Experts of a small language model: 40.1M parameters, 40 experts in each of 7 layers.
Below are experts of layer 4 (counted from 0) of a mixture-of-experts language model. Rows are named router (the router's row for the expert), gate (a neuron's input weights, with its number), up (a neuron's input weights, with its number), down (a neuron's output weights, with its number) and show model dimensions 0-159. Each number is 128 + 24 x the weight over its row's rms, rounded and kept within 0 to 255. Numbers have three digits each.
After each expert's rows: a language model's description of what the expert responds to; "gets" lists some tokens that make up at least twice as much of what it gets as of all text. This comes from a sample of Wikipedia text that the model never trained on. Tokens count by the router's weight.

# expert 0
router:132099123154105088126101155160127107144136145106065162142138120121158119091092117088155127128109118133145114139116070141102108103118134112163145081115107122116174115122124132166114121161111117164135127170150160091123126108131122095126078129162129189173088175124130181090121121168117106105113107070147141154152146155121115140134100084094135099132109141125144103124110146160115149132122141109114110084143130129119132134143111126110122101110115131138114159104172127104089120110117142
gate1:146185139123167127170155133122157154134140105103147138167153139094134161127148128154095148106112148143138147122131129164121136117100100176122150110162161099129054100107137115139162130114079135156155131137123149144143086133125134160088125100098091137133160130135165140151133121108179149119128110112141103128085162092142163137111135116077126120121141140092162096158150119150176164168156147152131105128132125133146124145130157140120115119099136155136129165112133086134084143144097151
up1:135111103130134156093113099111141168131129111124102153129065160133120137128161158136130122113142129080143151136159133157112115128114115148098112127096143103173104137092097110149167136074110123118110140083132161115171141144129148153128116109129139119115099116123136126121154099124139155136117103122114090139088144119166098113162089082113128153132108121143157148120147179133153103126117083141129142076154101133099149116154079140132134142145120110095164137144076119077181125070137112
down1:153110138130187096103097109188119156110160138135110161122156113102124139133112168136116087120114144126118108143152160140209163163127117128151151120138137147133099110131111117116091144128148192155168112139133112162174133161106078145094130117124125100142145123100081129126155166119157118103126124100097140139145102102160114149159114141108133169101115135110125149195115137103101143144159124137133106114137154142152134097153104148142108112119124134141155133112107137133104115175136163
It responds to: Digits in codes and tables. Single digits in designations, chemical identifiers, table cells and track times, such as asteroid subscripts, InChI=1S, and 3:35.
gets: "2", "3", "0", "5", "4", "1"

# expert 12
router:146139192118166127146092126106098132154124121082100127144183141117139088128116089163141138158116095142144124153129113096089098152134111133111117091139101130139112098124122152159177121142120134104123133164152106119161107133120076101113143121149150136146108100158105181104123113108133125144128118130152098170084159147161138110117115109065121097093110121116107143129157130157081122125106094099135112149141122113099143126127131123148108088104140112156127170154165119108095144167089153
gate14:180131117140155125180079117100107104136099138150091103119133115096145141129101166108091163136066115120149098134118139103113126140145118134158101101110151137152103164157132156166085098173114144127111172177144138146149162152139098116107138141115129146113159123151108121145153155105152140119116164130098136135149166171143136067111109092133131101168128154136110119126126143160103100146093087147163122126136149173097147138092123140128126144094129115132105101138139158115168137133109145
up14:101120103121156099134119164082155108144095175123154159131122164140162151117125133124123147174150128179130109128121138133127164146138071129124126148121141128131125158120149114151135066131136144102118116141129157145156122133139166127145161134103155131127157097142113119161142167139147171118087095110170089162141107174131131168119110129103134109153122093135111133105161176113110104099143111098113141108147086140068121100120142123158125106137156147111153141161105091089166117103173131
down14:102110149136133125161134147148117181118155066113079138145133131126102121171141130110108105127130128130109151135139140110097129126093160161113145160122147134098143119141142166158077139133141108158130097165108109204175135079140131182107104157142117147099143157113157130121146130113129126139091124139128133117146113103109131151108113076165145144164134114124123169153117145194121109130142161136127130129094172124101118128143108110158071108134144135085143130126117136130121128108087169
It responds to: Final year digits. Last digit of years and decades in dates and ranges, such as 2009 and 1990s, plus words like century, year, and ago.
gets: "0", "5", "6", "7", "4", "8"

# expert 31
router:101107172118136147112136115159108108159150113115115135166100159142159103085092139144140131103170115100145093136120094111067111086098118152127121107117108136095142100123104139119131146140140129137115080180119128169164105138147119141132119116149142123118137102116112206115087132135135148097144099129109170178098126133136136112130130106106141126096116135111147131102143118135129152128114124129147137094114112092094124119132116139124115091132130090164132184045139149106084154117151158
gate2:068109123137156128160104140133139141104131148170112156151128113161139125110153125161085128106161128109134124144112085146163089109145137104142124126126119121117126128147086116143156150153125142139118105053144114137142097120170111155116150107144129137104120104140135085159142148114154151171120160155135097127086154087130152136116156121136139159144119098143125139063129138091139152140151141096154136095177125133099142134142153135163097120119104154155049142134130157157105167143156127
up2:129159114127114111075162119055131115125125111094111105098151120115137114146158094079127114112123132111134136115106134160146146146125116139163136116070097169121119157113166108098119138123090110112130175148110098097101110123124144118111165116142130135150144134125082116119157106131125110117096129112138123096153136157099093127123122092113138130092140096111124116152094142135141124123159139109122182123105133136195175109140129070110154172111150141104104107172113112127147101112128186
down2:134121126157098126122128125143111112173101146122112148118122129092137136135086165129112131153150093138129142122119142114106086173137148093138131106114114175126116092173108104138148116135117108110129164121111158127146174111144115124167116125109145123123125139142086099125168131164115155109087148127136159084111091140118168124134180139118133153107093121124191149164104112152167107119114144109062115137102145148130153151100080137080129156097119163125072114166133096122126105131154154
It responds to: Verb suffixes in prose. Verb and adjective endings in running prose, such as -ing, -ed, -ated, -ure, as in enjoy-ing, pat-ented, allev-iate.
gets: "ing", "ed", "ated", "ate", "ating", "ation"

# expert 8
router:138119163121133131162111123160136109145127144107134125167130145110135113135126139073116160124141121113136120158122075146045148133127114128159105141092068134160110126092085139131139096140164099161172104160147164121132099147138111136131116105088104099121115132097117130103091126113121139122110150139101140134144160109130144107095133114118125107148095139158137108088103170161106148139110095128101131126118129134091161096120135106106133108096137113124116144080141066077081118144110085
gate4:111092129136156150100152142133150142143106143133144166166136112144138131130117139118087121127148092172110146127105128158153142172099128136153127118129139150129106143168110097096143124171101138098128151149152119117182094121112116084104095107091139163152129143105111134105126130093142137115139171091147130115153156076162177092121153140118149170126138124162134155147107169141110144138146170103137158143101150133169133133137143127136158150098143189162121143074108132147077101132123103
up4:128108134137112128181136134117149127112152123128121108098103116108141117136089130121150169129129147105175104100089143086137127101117120142155121129124137154128101111138091126135115161127112097128114155153105087137118151131146182136132153155143089081185128162133123086127163139120111160089121077147125134120118094147102132099124132150150154112140219122068127149099112090115120116120139104130105170125116150130146107111113118142125118128120104161109143079111099125093163095127120075
down4:089142104126150118121143111136146111101112150144149144107135163175106110125123097149163155156107102154127172123116109123105126146140134141144127133108125120149118155084124140124141134137116136113140155146146090145142100089121081125094134091122147134145137134127078145155134094164166121125108129127139084157165091109117168102102129174118096062139104135128131176131098169143086167111095117154089148135095158118103155099151135072122113114107145140122145142133168094130107148083106158
It responds to: Slashes, and, un-. Spaced slashes in football career stats and coordinates, the conjunction and between paired items, and prefixes like un, number, and Class.
gets: " /", " and", " number", " un", "-", " he"

# expert 24
router:129114160104136108153124153156154097099106150145123145121129165089138104130095146143105132134131120126125108155134145141098109138104122103145119140101098113088126123120094145105168089138106133156115126140170137108122096107137103128128137106117113177137115135108115137110137126120112146159075125151081180144144130128116128140099114101113100106142103125142136112142145114138130108134122063129120147095190103105050187080104115128075099081068108099145126152103138094130127118132115122
gate1:112107122139141163132152138160131078182118084149105164129120112114139129109156179119141102157089110146184102165148115150133122144136136114132167117101104145145141144134146119161119164135147104140120128128136160149153102135112111127131134119170092130160132129099129116116119115127069155145141119116173093139141157097130137084159123150144104108152144144167098109122120119081122077110111107149142056089155141151149137152119123124112163152097136124175104136122136182129148153155131109
up1:161110173090134102151092148114121149078130174086165144127115135172137114134117105163110143176156137137107137103094111143109147132150136151154163144130104133104155132124108165133137141096098181094166155147133133148089147120149160115140161134094178151100116094118104122116090145120147065117148160139089140121150111153114105125120098132137127132103142134132156145143138124144132124121107136095107141117142094114129128108089172124131101085154105130137120109076140066110106102120117145
down1:101164098132145145093070131111118120164124138156102134140102137169117130158184148126068119124118096163130111095100146126159103122112118155092150086126119146170112131116120113117196154130137140129105142111088148119128131119121149125116126124169184151178146138117129176098108118113083148096146110104129145114112114143096089126120119140093119136116112133153111115103121115120109088143140078150121168140155154144136122135097151102099152099081104150097136140142137148142133117103171140
It responds to: Row and list markers. Table-row pipes and bullet dashes at line starts in election tables, taxonomy boxes, and infoboxes, plus See and Density.
gets: "|", "-", " |", " •", "See", ";"

# expert 39
router:138127197138108106100086147125137108124147140133122152181141172125116096124121152133156181111159105162178078119110099148117125150090133119141113121107135113132101095118073124127188120192147135103112092181141150108176154128140100100150119095162146149123094113157108159129100134106099131100087118135117163116124137150159128128110106108136123112132108135121142123071131110129157122088121135128155145142131133149097167136139143159148150136140137107146102118105119137117097110113114148
gate0:144122118076108087121099110048163109119123151130116116142175092136134132097118152144158160105140105129131126133127132082143118087111112158104105098123112123114114090108126135119123074116137082118126146149160119160147119133121116132143109146114087130099107100158106099125158159085135096090113183164133136075173139126108140107149111124108130109128150095153108140129134153135145125101105126164135161138159107121143104121124108208146143086142103126113104133171103122138124133127131135
up0:145115105116178112129120118109132152116151163112178177097119092104140110104119091147108133149129117105131120103169163099104124153053137116093117141100160092161139140116137165137118123136138120143105115138162128150156099121127138101135145143109134097112162127165108104119112155084118142075131106133074093132145115116126169095102142133179129112080133104124127195126118115122134116112150100128124147158143145098105159120104154162113115131136122125161104159093116101125132151107139084
down0:116125141088115103144173154116124120109152146117128090140122139132112143148121153148127121096134129119143099075126104120216131113088107127075090157164079101153111127095146141126139105136142093111101115135101142148123132118162141147149135128096136122153133131103154098127147126130077126101093146163114102100107149088108145096152112137125123099157145121143128119152178122130148126107145100124123109101130134165111153130162121182126149189154080122075132141130176119127127146102119099
It responds to: Locative prepositions. Prepositions of place or time after verbs like born, based, located, such as in, on, at, from, during, within.
gets: " in", " on", " at", " from", " to", " In"

# expert 10
router:099112147136105153151172134156116140136131135098103132155156113106160131124087139118161149097142118143143110130128137139104124111097126110099113132105148157088109068140095150149158142133146170112119109140149132135172113139158098099119136107092150125150098114126099151114122138145115100146144074113143152135102156155118167101096120141120131095112096173114112152162125157145123146080125112126117164116151149131103125084082140120116167083165116148153127186077140146128146123153062144
gate15:114138145120122144153142114139129144106120150140116087148136117072159140148100162132179119113110110161172108089144153142181172122087110150141099123079135121110165116116134124118084103103126147142152104114082089116123119119130096107102093123130082162100106088101141072147103146157118099108118125111125163128098142109127118133118158124142107175122129137086121113119136115173143151174130082133142139096126100154140113173111143143114121165097171133109153125151131119118112124155123165
up15:148092115132121134103115132117153112162082096127115124080115110137097140116147142102087067146141117098110127139143061158114099151174146076111120162121163121155101110114147168099124127129142113111097105089121175165129120148132153141184140119136145129146104143105140079132105099092115129142129154159113108107120108156107128142125111104146137105100108152130106130173124121099105142087128129105130136163113112098068121135140155164139129133096142152146113150159111104162113148143166120
down15:150123125100150127136130090150154123112150107126116122149116151132158143117127099119179126122167168075122065103155128121149174108118142173111104131106079127131093150111091128112136141112068135134183129108130089093136111146122165103108091143139114174135121105123089170145107124155127136154142106129113113113123128095144121133106132148106092124139102105117160121109149117154131138154059138134133157110130085098158174136149152102116120154135156124174123126137115078102120094139114133
It responds to: Possessive and plural endings. Possessive s after apostrophes (King's, Harper's), plural suffixes like -s, -ers, -ants, and possessive pronouns its, their, his.
gets: "s", "'", " his", "ers", "es", " its"

# expert 34
router:152105134153117146109127116171122115145117094092100108134113144116134118116068124137123144114153109141148055134108084123094120155068133111121101107108107111113116108140105108108176147161147151087160140181121121129117137138159114087145128133158107129122100121162123136123087145105123152122066113143150109118134162156150086115105124084141131132133144147115119126079117130136136096129123111085144098121136112123096138120110155157117163136093154101150105177106115116079088121173126133
gate0:186119092138099125117129124121147123135132149103130138138098095125093107156128109126128103110191148098139121129146153109102091141100131117139121128128151150148092102115172091108140096100122174162115150117128099142143113116091141135121103139114058142098165154136088123106140187079148118144116152133135123121127124139131161116120146136106139125129144132154131111129092110130151091106037089116108147150127075134120186094138147155112137121112145111101134130118076102138113143126131129
up0:130138117172123160138156086151128150134167145143147176144120107089131163090127120131193130107147097160122126139128121103126124110144158101079141114156143148137083100157142154162148116076118099121122157131149105098135112075102130159151139147096112115116103162123130087089139125153121116149140145149168114130087106126110129153153133148106133123167103117124124134111109131105088150144161127142096101108134157113141108149099157085091125118094155139173090155108147097115143101146148159
down0:115147141144141105100156124160111117147143126136189168129096134128092163098141131119115142183115077096110135099080140147057143115120116118098113139141146073115122137102149147138088112140134155138131129133101157146122125106140104128116121097088119113103106127161114122082143090168091128133146127126118086108129153169126130126134107111137156089115139128147108120117138105132127140142148140120147160145143124156098086132122112072174163141119144077090142102110129090106088114155105158
It responds to: Prepositions after nouns. Prepositions, mostly of, plus by, for, with, against, right after a noun: episode of, insistence of, featuring, regarding.
gets: " of", " by", " for", " with", " to", " against"

# expert 6
router:127121153128124120137099108159171137128131154114111132111149158109103116121089111156101153143148075142145106131077068122091132115117126119177115123099124104153101101119095118139154125145111146124129128156153174140139096095110085095109095126112112115150102128097099126103120143106106108124105135126123164148151162093128132152092105079147118110142100137098167101103123116124140104141055100121109138118129152102101165092106147113119149144090164082139100161105125091152122127148101152
gate5:122144160121155117172127141110147080099141113121112160106126132153114127106139152165105113117103137129101156167100105123101162065149129129148099139095092143115105113144126115090170147114102157087112142156121106144135099142134126138172146137141106094129170119105137121154135122095124114104129144138124158148119105161179126113112078150144144137088087131137102180156127105106163149100131146140164127140096138101104118122163166150085126093149107118151160145132106169085148089119115103
up5:106124131129096136106146140168088163147102125158080128182160135131108127122099123144103128144095147127131135143125161159116125112145129152115148120178143150120094103162158115132138129116117101147166126102110112127160100114131116144131132100128147100124134110181119132148118080095086114116133110135103146120124108155117132185055137071147081183123130149145123116127102151165139151139142128100130090150109123115090088152157156082163098139124166134119122145153149112166138110141148151
down5:125155108150093155113133111136122115114114050122126130085097123118097176122154154137127152106155108104177117151118071135179145140146175140131145120161131119162136125122137120126106100128132117153101102120103147136154149126136124126098140164099140111116098124159134102122114111112154110103137085096121114135142166117082117134133119117109131156105104063122131143161113110086108144196109138102155133107134160111127131099135164171136128118082131168137127164168118107132156154090120140
It responds to: Field label separators. Colons, equals signs and dashes after infobox field labels and list items, such as Type: Public, Edition: 2nd, = Oleh Hornyk.
gets: ":", "=", " –", " -", "):", " as"

# expert 27
router:130102175115126120127144141155130107132127148097132156142121137130157125073131105078121129120140091110127112138093084103100132123093136151159138109093141167135135123069061150143122113125170121103146149162127154140133101118145078097111083119161125137159104115124126124113113130134131123134130147138139165121156115131120151131067086103133096143160088146128169087129146127161110094112098092096122129087150153147106147114133111121122087107124133150173135101131154160069123126117095134
gate3:130117098106097108158133165147127105126141119137122166110092144125148120117119125118097155143121101095169092148078154102142176151139118113105139082131137169104116139107111156164130122115104125147109167154139148062100107115098120105107137148093124150119127117129149116094100128144109116158150132150168095146086099084146124130142166105117168130133111128150111153162173151098163161142141094146142084103128081093128109102120093114145099110145129147127103140143112149125117165114072133
up3:152144168125173115136093161125126133128096152139152070146149162155126139144086137112126088113145119138109176115161138108132124134099149122149117186156129110124144089135189100083103168107131169096124122120148125171134121130165135166145108119134135100116118126161145142129106104125129160097129096114108155103126123131122139130102106130156153143160143111136127134133102127133123138092120171074067125140134171145166125178113162132166122168098124118125121122114138125128083112146177141
down3:141129120112132102117124122146137109136141125095089118119129135113141146118128174129101134116149129104136129119113113103122137112143121125131198137103167116183110129143116121118095121109108148135140137144133147116128105116080107148145142127121208102189113162116124143080112189139116162095127149132120123160129149137113135172174173083112108125101133158116116164106087124135104130147114142168080123111126098107154108119133169126093103118119118158097178123093133111089086139172129135
It responds to: Opening brackets and quotes. Opening parentheses, quotes, brackets and math symbols starting asides, such as (MRI, (1922–, (82 kg, "with.
gets: " (", " \"", "/", "(", "–", " $"

# expert 32
router:110104133114130139103135150151101131088102122127095177173119169129127147142082145153101161105130073119138125185090095137116112111128148152136109115113120144117120122124134163132146107169081150130112137161155126085174093130145123090144090126105131136146117141151131129121120118133139136132096120096119120143145184095168143142113086100112154107112116142117132127113153149172125135133088097059125134130147136138109118142157120121148144153066109108174118127118149139106115086161081134
gate4:136141133107093118161136066124140149123148151116142117125139141144112084100153152119099141128149115154111107084126136163157128075120131133127098099110099151160105173091120116148149100173092128113136094110097114107125122096134144140105110115109184127148134158071169155077126124114071155123142139114101130128142110134116127149157097149120173130130116170165118109139109135100077160157138095141128108150109126126147141096149156128157162130162127166117140113094127159110127162146098120
up4:128152119144111162138135173160150120111099132157126091152125159154101124197146114110141111149142112155147101139137146151118099113093144116134126148141137116120128080152098107103111131126138147155111150090155171098128115125123106125142113114119110125138139083150119081155169088122133085111110105125154143132106105129103114103125161100192117176175134128141150157114156118087137151119183138138122145081160163106124102115185113116114113142146124120098139131112133087134164111133138074
down4:135132132123169164111108153118113164121136120150149126116124145144112103143116128117144131140103126130123150154179156118147152160085102152152144101122150148142168124151110181116137159124173193111098136107134156126158127134157140126193134127133089148080081145158144119144152085140128087131129100110158143161106134185145169127117165163136084125133118097118153105133170077131141124120106157119145111117083126114140145136116108141096104083137106160123106124145130139121148124111096090
It responds to: Commas. Commas separating places, list items, and clauses, such as Cardiff, Wales and before which or but.
gets: ",", ".,", "},", " ,", "$,", "',"

# expert 17
router:119126209132130123121091147177147097104115092116135162142152161138129069142093131120145128145136103149117093173097129126108127138127146171112135088145102126127122112151134150111148085186153137119124106139128150126139118140145113093121086089117120129116102119092105173108136125119116132114096105134113181149136162120115134155134116140133112124117115184109130150074101156139131107098106092138111149117124152125116165073082126142153117136155125097160099131109131131122128115102067125
gate3:151122132130133133139142077109105129118117150147153142138103132168135138094129188067097139067141133147138088126116116149121102165143116116111134119140122137112079129114137075108158133106122123141162127059150151150109125082111092101110082124140122151130135114124119109167092100123142169129101130133129134128135090116115089136129126095107185107166144140109153126105144139142110120122125100106115159166136176121118138093147102149149114135107096159113126126117138137147081142171180153
up3:158121116162119153144107081169114170153148104161092136127110158124107153141147178138121139058139159161112111120135126110154098120110120114136135129106137129099115127113083078106109129080153147137128153082129139158161058101121130119133141104140165136153126090100144127167127120115106126101088122128147170121102122137094088126137177075126123120133154093122132138112103126158138126150124140145139149163129159126108144128119118165147119132109115110121139120130176134174075125117166126
down3:162133081093131122115155150130106162124133114140168099079142147156124104111123121180146093122171095094117110106133110121137114138106166114142131157105095131132107146153083081088123078132137126120138133151125117142155117106143189110162143116140090074130118157109150110122136095141101148130138147144082116084108145104108101135118139103124129158091168093173153133142114143086120156153100098148133128128071129128147095138130154104122137147125121140154127102125122125161121154096109167
It responds to: Table cell separators. Pipe characters and blank cells in Wikipedia tables, especially election result tables with Party, Candidate and Votes columns.
gets: " |", " ", " —;", " look", " bene", " bul"

# expert 18
router:120128125131150113111074115153118105139117100130118129122131167129134115140114142122164148139142102139182123174158102108067115125108079150137144094104110129126107127121125131144186078132156162111137107141149151111134085097129141113159140122128131083154087150142091117130131102161153154157115074102128121170124145151106113102128090117105103088097144120114143152124107149125135086152083093106127154093153142147137171131074115161137157129129118096138095128124138129095090147107110154
gate5:086156139110136109099094122126157101114097172177071126162118114134164156143146114117151129132139144089120134136141092102097122143125085104174126095121157144132155181139125112133180131138099138122109098155073098162091143143105121134128099154123059103163154127112125140118118110162092131152129131126145097153143120165160136122102116127136116111161154127185130159172103115127131158153120149074134115098095150119115105129132137125160120108112156114127150173129144137141122134125130137
up5:134133107106130078136147103156081121105164107134161116136160150129124119124115081119164153093129114126153128117127128095114144092150147103120155104135140080152144125107156163127119118145137167163139143138181107108170065124134179116101124101164106123138186131149161126085113128142127095163146084147126118084137099145152158146113114088115093102141140135130094142105133153129175152111132147135134117098144118128096091117093175150107145142113115122091103118133139117156152131108115158
down5:085108145146189119113134158101120132196114137126155108161121136140141113117146091087150163123143091116115134150157128128117145107125127135096121116169127098109091131171098121148111131129145119136108119135118161134148153145110159124201142144106127174145152110150203148178119170148100139114119139120120113094135131100120135172167118104102091132124105157169110119153141120112093115126112151108173147135102105115120146124146148153172124123101103121111126117172138131103131142122172112
It responds to: Table cell separators. Pipe separators and semicolons between numbers in sports and election statistics tables, such as 19.05 | 25.5 and 1–0; 0–0.
gets: " |", ";", " ", " —;", " –;", "|---|---|---|---"

# expert 28
router:128124100137086119142139099163136136118127134113105176148175139150110135126083179123154139139159123147124134143084084125139108103122102113148136105103104113124131118130102099171136106168137118098134081171157177141123128127155094075141096119115121119162083116095131129117138108107117137111068165115150154100115163112130138136142103111095120090139123109135161110143121127166165125097112108146124103092140104091092129084090125148120113101141110115140104153089130163092116142156099141
gate0:115096109154103103155134128152178113150114113094133080120165111132132101100163083126136160143131141089088089091123142136144144138059129138136144084133116139138099119095145129121143120188165104142143117154111161104136162139142127092144111147159129147100139127149158097136123146101138086071121122100142084076118120136110119101142126140142149133146138134116130117086091103154183164113120147143120126111118141148149132095130094116119133147095096132115153098121120168145155111174124117
up0:135135133109134118111118081167141162085150153124161125105140135129114101121093145122107130156135133153162146131146108129144152118091169126056141112080130128127095073120121109100105123123112136164094100156100188095134134162105112118122176149106088099136163190148167108147120148165128113138140090117136113138088074134108137082122138130115126110143134115144123132089108132100144129124097121095112076153132109118150098103164165151128127130118125118121126158124157102137130121091130132
down0:157139157146124159124145102131131086146132089159143123118142130091094154123120076138103135110132151126149089118123159126133085146140135144139088131197112120105145132139124111127132131154137103121133152120136152107067164129151112121141089109125124172174131122114121136086114131106157119130142134162117107066129144124125094144099130125139123118115149184124095118146138137194115106107136160134137159092118132092140110090069091172141106179149129102135132171142100149103147119100133134
It responds to: Periods. Sentence-final full stops and periods in abbreviations and decimal coordinates, such as Nr., Geo., and 82.24694.
gets: ".", ").", " .", "'.", "}.", "%."

# expert 19
router:131100158154128142121093120111113131107142156145117112115141117103168110115075137132125151124133116153176085126149150137105122118117104152114123120137089178114140106107095129133141096148112103108110135112153152127122121121189110124168107110134130148138079134101121142091124113110075127142093158097142163130097145117106160140109147073109145114087102152110107173135141120170137096134090092140141166092176158137127146164106106122168137104135101113120075144123146095085086131133122142
gate0:128069135108122107100113121117122109157143162130088109135094106063130075143137080143155091103102163103153155126127158110115167105113151096136166155132128140116131125125132129100084140145120150076139108128173154097093163151147157139144148167150112158118112125081144118175140129129152104122129136143140136108129133095133112078090119153133088131154131079126187121130092133093163111152178123113140134098123130131111132123142129160117130093150115115115087144121129135120144159131135136
up0:131143122093086134132118121146145136136116133125134077129143139115074137113157135125151136123160119114100149160133106143134133121085115153165101151076154117100156162125121090144114138109133187110127105105132097161133125145145095127160126138110109155134126090160180098116117160124187123150159102110064143124128111100156104147135093122161129128112087163152121104158146129093155143078152167132130085126151178128132125135127096136127136119110093161177119121138097136153089137146140136
down0:127106181115093120171123136116145130075132125113120192116209118154093119133153121090144102140135145151138122146126118127142103115103117165096086155130153139137132094097076115141153090133167125139116106086122130083104102133123157073163157108147160133147121141142159124135071175118130121148143096128119151096113126122143149131146083126103175141144129150157117147151152164144112150139131126162139136138154139123144148141105110131169102146110128098148127143129099144123140107114164108
It responds to: Romance/Slavic name endings. Final vowel syllables of Spanish, Italian, Slavic or other foreign names, such as Camp-o, Nue-va, Anten-a, Món-ica.
gets: "o", "a", "i", "u", "io", "ina"

# expert 14
router:141146143143112154144078136162149132123139131122093140164159153107119088143109103161129162130143099111129084116155118127101115130101116134106148122137107114132119129092105125119140134181166168132153147153168131128176118117131056118167111110123114104187120121142092152052127145096137114116123106098138170152103144135168175150116111104120165130105121150118132160135090134126092103127129094111103164132108105124107171098138163142120113139124157139157106162119169119127117111155125128
gate3:127125184137140170144108130135140102133147135096126163133110135143154134148162131094100155148094131168112130138147105115084139089098111126096128156129106165138081110093132122129160109156151118099132155084079133142143147106089073139107112131096097143121129166117073155136121132110154124132164147140104124140151171165133149123142141118123132146098138157155131133120124113100116120128151124135111136182064121116157115149133141129168115145108141146110069172136117167110096148098085107
up3:147124144120071124104159105100124138076119139110106131095144134101166082109111150096104149070122150149155117150126137117124143155083113156120121150142155117136158143138122164148181130130130110100121144131153082117113115101110116108084154115146115107138142074109134143142133149100124113144121106119158121085119125132093115165098168135134051108155058125127117086116155137139160137125176133142128121135152125133120135158124105148136111090145118092145144077139105134113122154125151150
down3:082109150088139100123086149119170115132109143131135151162166115142121185109117114158169123194110142109114104125130136135099123125126138098072118091124056098154163099158140092126098099146150128139141151150169134141118131189120122114110121165141134093116109120159129114093119095137125097125139141093120144149112080104092114117124137104152152138103123141154135143141159140142110100135127111107113163144079135138110128134119115141101140077149141097128170141175143119132118128127155131
It responds to: Digits inside years. Single digits within four-digit years in dates and tables, especially the third digit: 19[8]9, 20[1]6, 1[9]50.
gets: "9", "1", "0", "8", "2", "7"

# expert 2
router:109092143147120120131113110159116129160134127128123112169121151131119134120124132164112133134135095136131087131138116111139075117081102164120156117135085108124074125137099166150129105145081186139073125173101153094121137141176078117126144118135130154166084095154117136131113116166097119124088142097142177120129145144124096146143139131148128123134155136121158120128108182148137112119122116141139139118125169140144191127087112160126183126096141089168115141102114129137124114154100144
gate0:121102177140095100096132128130107089133077130141126150178133123136132151131122153133121164142124111148113149132107098140079130116119160107090093161131128111107120099178145144162118122139145117114073124136139064119122143150119138081156137107097130109128119151084116177120157138121117146116117147156108166173151132100119075137110126120139094108140108160121156114105146124136135139171124151132146148094138073152095088095124145151106144089130156142098108135144164142178151114108123123
up0:126141113153139120108151134150146087146128128135168135121107171168153123096101142136149117141131134116156143104163149123117149175091109158153161124138124048118135137138148136152166094112208127107121082122144132103134141140128158121099113151154115142103105139114126139164138139118151148122140116154157104090133105099096113130133139098116171140111161117111112111129122134180099144090143163117124085173120155152158129124128185084140104132160132113160133108128113144137115157161119177
down0:129167121113132144134133125130145132140115147105117125089148118126127140113135102177121104133087100158098132110155148111143080131147161121120145112119118167120124134116088159155114094139105146112155128127115140104124166146141062125138186129127114167121141156176143132129114134173127118112123138132155145160117107153143181147121116114135176144105167166110089126090061147094167102149149096115090151183156154119118142167113150096131173116155141111109122091140106124121101128154135119
It responds to: Definite article the. The word the (and The) after prepositions like of, in, to, before nouns: to the ring, in the city, the same.
gets: " the", " The", "The", "the"

# expert 25
router:157113148139141102175129091172125129093103128063129152128114138113106107102132133132147113158126124138152111140145109104091120143097117148173180143117136141137156072117102120143128119146117156106135136107132157136139114154101085103125149105109123128131069120139101126143110128115133135115132138128140151143121176111132145141136091145114165104158159126127113145142129124158110109141098100104116113112116123137056174101133170149156104119107102108144122140111199061117128120168072127
gate2:147132131126130147145117116148146151142143105095138156134140113104104073102163128089119110148194094148152157109087091109158125120144120131124146114138106108125181153124115124131171111172125141141123125105117120086108134147116114161101151107112121147145120107143116161113153096176117130120122139101126154095163147120092129118113124138167095112093135118166118127155113143138114180112140108110157180132140145107129108111171153082158125093152118156178134191094119122135101139160145086
up2:112129094148093109117120114164141123165059104129108123142106144107091141134117145152132189137137100122143102130151106137140107106145108143123164116116114131123126152129169111151107091108161162132128150106141115134129115106161160122130104124131119114152093125099144184148113111110155129129164118093138132132145184115140149144153096128129165152139123165159163167104139110096132117115118130184121115148147094180145131122066115136096126134124163168102139128159095067112129179141129107
down2:095157098082125088125142122121143115122183107108108137141168100155111146115104134158104094123159151138129158143120137055130130140130127117106163141112144153126138159139123103081133116111123082111124121118159135136142112093176147114106115161111092129173157115150074124154131132114113161114164128087104142140205103156106151161103131146089121119082143121144159157130108127136118182111072123118147139155130116125144114115109121167118108117120143138101121158176136115116128121125121132
It responds to: Headings and infobox labels. Section heading markers and infobox field labels, such as ==, ===, line breaks after headings, and Binomial name, General information.
gets: "\n", "==", " ==", "===", " =", " career"

# expert 7
router:123110190129132164132083148148105067144127133147114156132126146095116105129133165096150139113140116148153114144099125094127099120122122125127120098068139125136129124112114175161166117136107144154110114152125132152118142114135133095116105108167126125147114127096125112104091107144118133151089126120086153126151098130145152123114146120100102096120168112139127132080121128204082104129120122052071131111146128128090123104140115165098154123151143099112113124097144125094098161150101128
gate2:147159128113099123116122131134089123119164097119226139127136142110130149121072103092135096082149136113128082120127116114134097115111087135111148177114135114132128155115149094121138135136051149131125112122112114171153127128112155097176135134140121142131105120124129096117158123126122184144122143149153131117142128142112121110166105132169102131077105124103138153108154162128131139148127149099129094130101152136133144152114138111160143074162140103159121115155130096178131119143085137
up2:182104134109167111086105080156143176173095132114134132130161091134140118102110127133116141144151129153125125157153150099099118160175139144141140159121132125105102128093125180119120135092145105119129148128090152081120132150136136161082103172128144144101133098133125142126135119119130136180136138154134112154145138115131157121103160107109093079150129147156112088099122117078101137135119077189136180141138162111143113160092145126143146132106109126128166128118103165116123150135128109
down2:134132129113090117105101105149111090158155116156159118122120136104128142150129149075076142126174146086145122126134097110090128165126142117128162122144165144121142115107100106113119133112104152127128121140170142112138154105129109126131105111092109113142109145118087129117139118141162164168152155131137137155122147141159159107147117156159122124100111096092096167110176144104154113142127133115163113159161121193150135197127128139153142136122139059179156109108173105136140151148124113
It responds to: Digits within numbers. Non-initial digits inside multi-digit numbers in tables and statistics, such as 5(8)0 m, 10(0), 1(2), 4(9).
gets: "0", "5", "6", "4", "8", "7"